Weights of a small mixture-of-experts language model, trained from scratch on English Wikipedia: a sigmoid router.
Below are experts of layer 4 (counted from 0) of a mixture-of-experts language model. Rows are named router (the router's row for the expert), down (a neuron's output weights, with its number) and show model dimensions 160-191. Each number is 128 + 24 x the weight over its row's rms, rounded and kept within 0 to 255. Numbers have three digits each.
Before each expert's rows: "raises" lists some tokens whose logits its average output raises strongly, later layers aside. This comes from a sample of Wikipedia text that the model never trained on.

# expert 22
raises: "able", "age", "ography", "ful", "ations", "al"
router:120101120117151112075092115157113107131140099103075080130090131153139130107159136132111142095118
down0:102145124091121126140103143097136090120126107109203073114155158117126147143146168136130149153189
down1:118118121169138132111115130124122127129105150101124075101165121115132168154146128146153115133172
down2:127107126144124124135135118133176107082069113110157111137150118130093103095099144170131125088160
down3:131157100126102129155156136133142157105151121129107133127105142105102118136100116134086143113094
down4:114166218120153132132096138093105139138146136145138124109096118095106126080126144143094148109155
down5:127136147105139169105129157171094143135167080163109131144164122144187121122107127137135157169099
down6:086052150143113148138196151180165119107134151122164139129145147124147149142179084160179104169117
down7:104103161126129099123102138167152146205167108090143126153116146131126162129088098129106115108092
down8:072127128141121131121151120179165146127131134158130176135139154141126125146090125103118117071086
down9:111128119161141108099156131143130081137140110114097103091144101131150126105132086132115101157144
down10:180076127130148100117105128131098156145103128133124112120144113089144142121115114130124118147083
down11:136139121141146071125110121119138136121147109094148077163125125096140147113177111139154173147124
down12:110113136161168123109118106096127174110137125116119117140112098158118137123123114115123119131115
down13:105128088125168102096151178132163100104111113145119131146175170163112166119116138129104112116100
down14:126157122103123119142116122120132116136145123116119124175138111120120116137085134108126158095116
down15:137134086119143100101113158136123123128129108118187101149110146109146177163130174137106152140086
down16:129130119105136114109158142133127128083135157152171105097126139142151077122102109108179153139153
down17:144151143121096140117118109115152140142126119152136169094101144118163121122125180140168092142125
down18:118155138123072157093109108138117112175131150107125144115154101126099108161140154104119168134120
down19:123088134122129136114136123156145139085154092102178082170142080112104166149148143126114118155142
down20:150124129121149151137116115125166110191145135154075132126120154120117140120148082113171117138154
down21:121149097116125145076089159141118119146174116081124132147118147092076119103134146140146110123131
down22:120134205143115130127102142083130160129172081125121159141132128076093145139154144131110128127131
down23:150106117151152122165135085135126122143099139149126123169138126102120152112152160141164131145153
down24:194123108116155154133100137148099178135120103156120127112140090121130140117139145147105134080145
down25:122127156123093126123102143109092123156096175146135156149166139127128128117136165090118133177143
down26:146151135146175145161109182129128166129124145125132092133112160107143155136167127100121127140121
down27:137109135125128149097120137144109101160136155115132121161137101130115129132140122171121137154140
down28:096112158118123151128119151123154121140097118103140066137161131123116113141152129091171140080126
down29:103120124130103133117154126134141114104144136148120133162160153100077150127120147135122100111103
down30:156153143182151150108157123164110102096139119106105151130088151143096119136119136125120121151103
down31:108121082114127069130142154116144138113130120087148105099145101150087119092118119123112159177118

# expert 8
raises: "our", "el", "ub"
router:108137167109120107175110141154135125131150089137111107127149117123100134123174095140137083082075
down0:148089129143097094121082118121172154120139137118122116155142108136121106059106113080182125101135
down1:117177111078134135123119129152126158151085104137105108117113112107092097106107103142134116147118
down2:146167169118119113168152133134115118106125105109145134126128120078103175088127136108152150105143
down3:100121118175138130129116122112104133120099124100100197097086125135103140105163146170100113175110
down4:089129086124103167145121140171130142100117156177122172122185083153152112128117126130132154149133
down5:132163124137132148129151128144128121145157149120116120173151163117118087136127137147094107107122
down6:130145122139112152135122122105157156155151113153133136134125126119170104080135114142125117155127
down7:121142154128120103146143134089098153186161158114141149110094162115190128138122143135147122180114
down8:141123114119103120090122143123158092135070147147103175120149100143114114111064106155120131167082
down9:111165155150120121096118124080113149128127090127153144158113107149115137114120150156097124174111
down10:136138124137120116143129128146137108164133144150131104111142163119103158137095120157162125142037
down11:146165136121165129168032140152146122154125084132110159170109153121105166102192159150098122124114
down12:153097176129157147111136099119089158127125097142135103102118126111147078125121147155148153133148
down13:153150154137112095122135174113130147117147124126133119139114137153108128143134077122143077161108
down14:122092110142117109119142133143101145138128107134103147083143158103113129113127135156139179119130
down15:092105153152138146183138146124137180130104127065143145113171106139178165111138145109101125163158
down16:107161097149194160133114133103100165104133090124154131109125098119171153139112151121148177126115
down17:147157168114173108133132169090132159112116114148092151113126132141140104102096158107078138109117
down18:128143160097160164149147129173125124128122118104132168088109116113125128080172165139126125120112
down19:123119137119130163192127122130130112118101139120131082129155107083150151081124130112135158173127
down20:144145102106137123110145174121095158145152166114102119097101168145102133170142124117146105158084
down21:111098099136159150088098135134133150130175116130131126105139071116136117069163117180096138143138
down22:110148135162111140126147137183128158118091133148152126135146114155164157131123088089085122120099
down23:115101102172116115114108091102173130147126109132117165129159169096109094152134086105126133084110
down24:120126126126096109144144099118130119103101147127146105079130147113112121121127104129125126137128
down25:107167164142145127145141137122120115141140113117105122120108113135096121132152136090121116119123
down26:141126128129135116136091162117147145109149108099128116118155119163113152169146126172083108135132
down27:145083116135127139131116150125108118122098118114103125108149166150135140137121182110147138167117
down28:104105159165121154133132132120130145119139156122102150111115143115119143146095169113129094129130
down29:109112127152087095085055138140135161138157092135144119109121090082111181169130136139121110109112
down30:112128177134121147166113125163154167124160110124129152126115158084157165111142166141136177144122
down31:130142149141155126158151138118111125131160156132138088152142080116099111131162095109141145131094

# expert 1
raises: "ven", "udi", "ul", "ver"
router:092159136123152159124127146120112124123147116110157133122120118150125077096163143119131127125096
down0:133064146177169119146127121134166153123133126110176115123073178142150123151133086154144100143138
down1:115140164122125153104151105144112153122154155101123129122098139142095106129157076127150098097105
down2:148139162111112134152137140109093133146133105113116109144119172168111141133104132140128166141143
down3:119162124091130137132115109131091132152113169110130149151152151143127132126160146143111104173147
down4:120145156108108147101130138079149072165122105135123146147132098124163133138120149151106131129094
down5:132140090133146106104135123105149112146087120109151096115128131122119142135102123116140171178092
down6:133140137169116116110143113120164156102170155106130096120124106115138106134104119129160134130102
down7:150089133153147151137183092133084145173147134137105078121141105159120123151113139147133128152116
down8:105087149113138172168144101127166149156124152137152149153138125160081104148160092135111084100106
down9:160120127147132128174147093158125189160141134130105123110150091131138127146146117083142105058123
down10:121103178107154119122116104147091119191142146123112117119147114104101100098134129129153108100095
down11:107127106156158123189159127141199153115171163141142149120139164154141113146159120132097156141155
down12:129152161120109102135132144135127100147159112135124176172096161157123109100097101088145122086131
down13:140102122154138153123118127118075137125151103123178114187146131143141140149180115126137123086110
down14:105126137109156122102123125152102129149151164167159119136122131142142097124124122143154151104140
down15:148140125141106108160154149123136112110129106133078124107159128152113124107130110155155102141146
down16:153116129109141135136114121123124154124111155070169168119105079112161145137080121164114099115110
down17:130118144192135105138111096147153142168144131148152090085067180154153118141140119133134122114119
down18:110133117171135170196150058125124164091103138112126130143103144140122108106113136101146107120101
down19:098092134148146115125130136125149084077169146098114099139181132129119157147133143136110104099126
down20:166119157148092130133137132140092105123101131104129102081149139078104134118141155155118144174129
down21:108148167148068123160123089111112109108144066086128132145125105145142108112133109102151126122112
down22:167117088097156159112122152102119117106095143157115150102097161118116090102161142159106118142099
down23:137147068111084142088117124139126087124102140163164129118171093127133118140121105080148110100124
down24:120117129138085098096106105120110165178133161119108139135109144176128127134103070142134110092135
down25:105146139147071079135130095152146155116117145137122150153089097090120164087144146141119164090104
down26:110126146141113100141135112150135149123147100132107086092147100079099166102139128097132116138123
down27:096134151143114124147153129098147162166145158132119070109093105142139075143141106130145132147172
down28:110129116148097115164080133140116118115100146116147117120174127148116133138091074124157095121142
down29:147105080151141158138153096136126101155127116141122145085150169108115130132147140118099136093129
down30:163118132122143187153109174107175136105112124158130123102137137183137089126140105123133117167125
down31:120127146155165157157166120148096109183106128137132125135135146138119134171126131132141101143159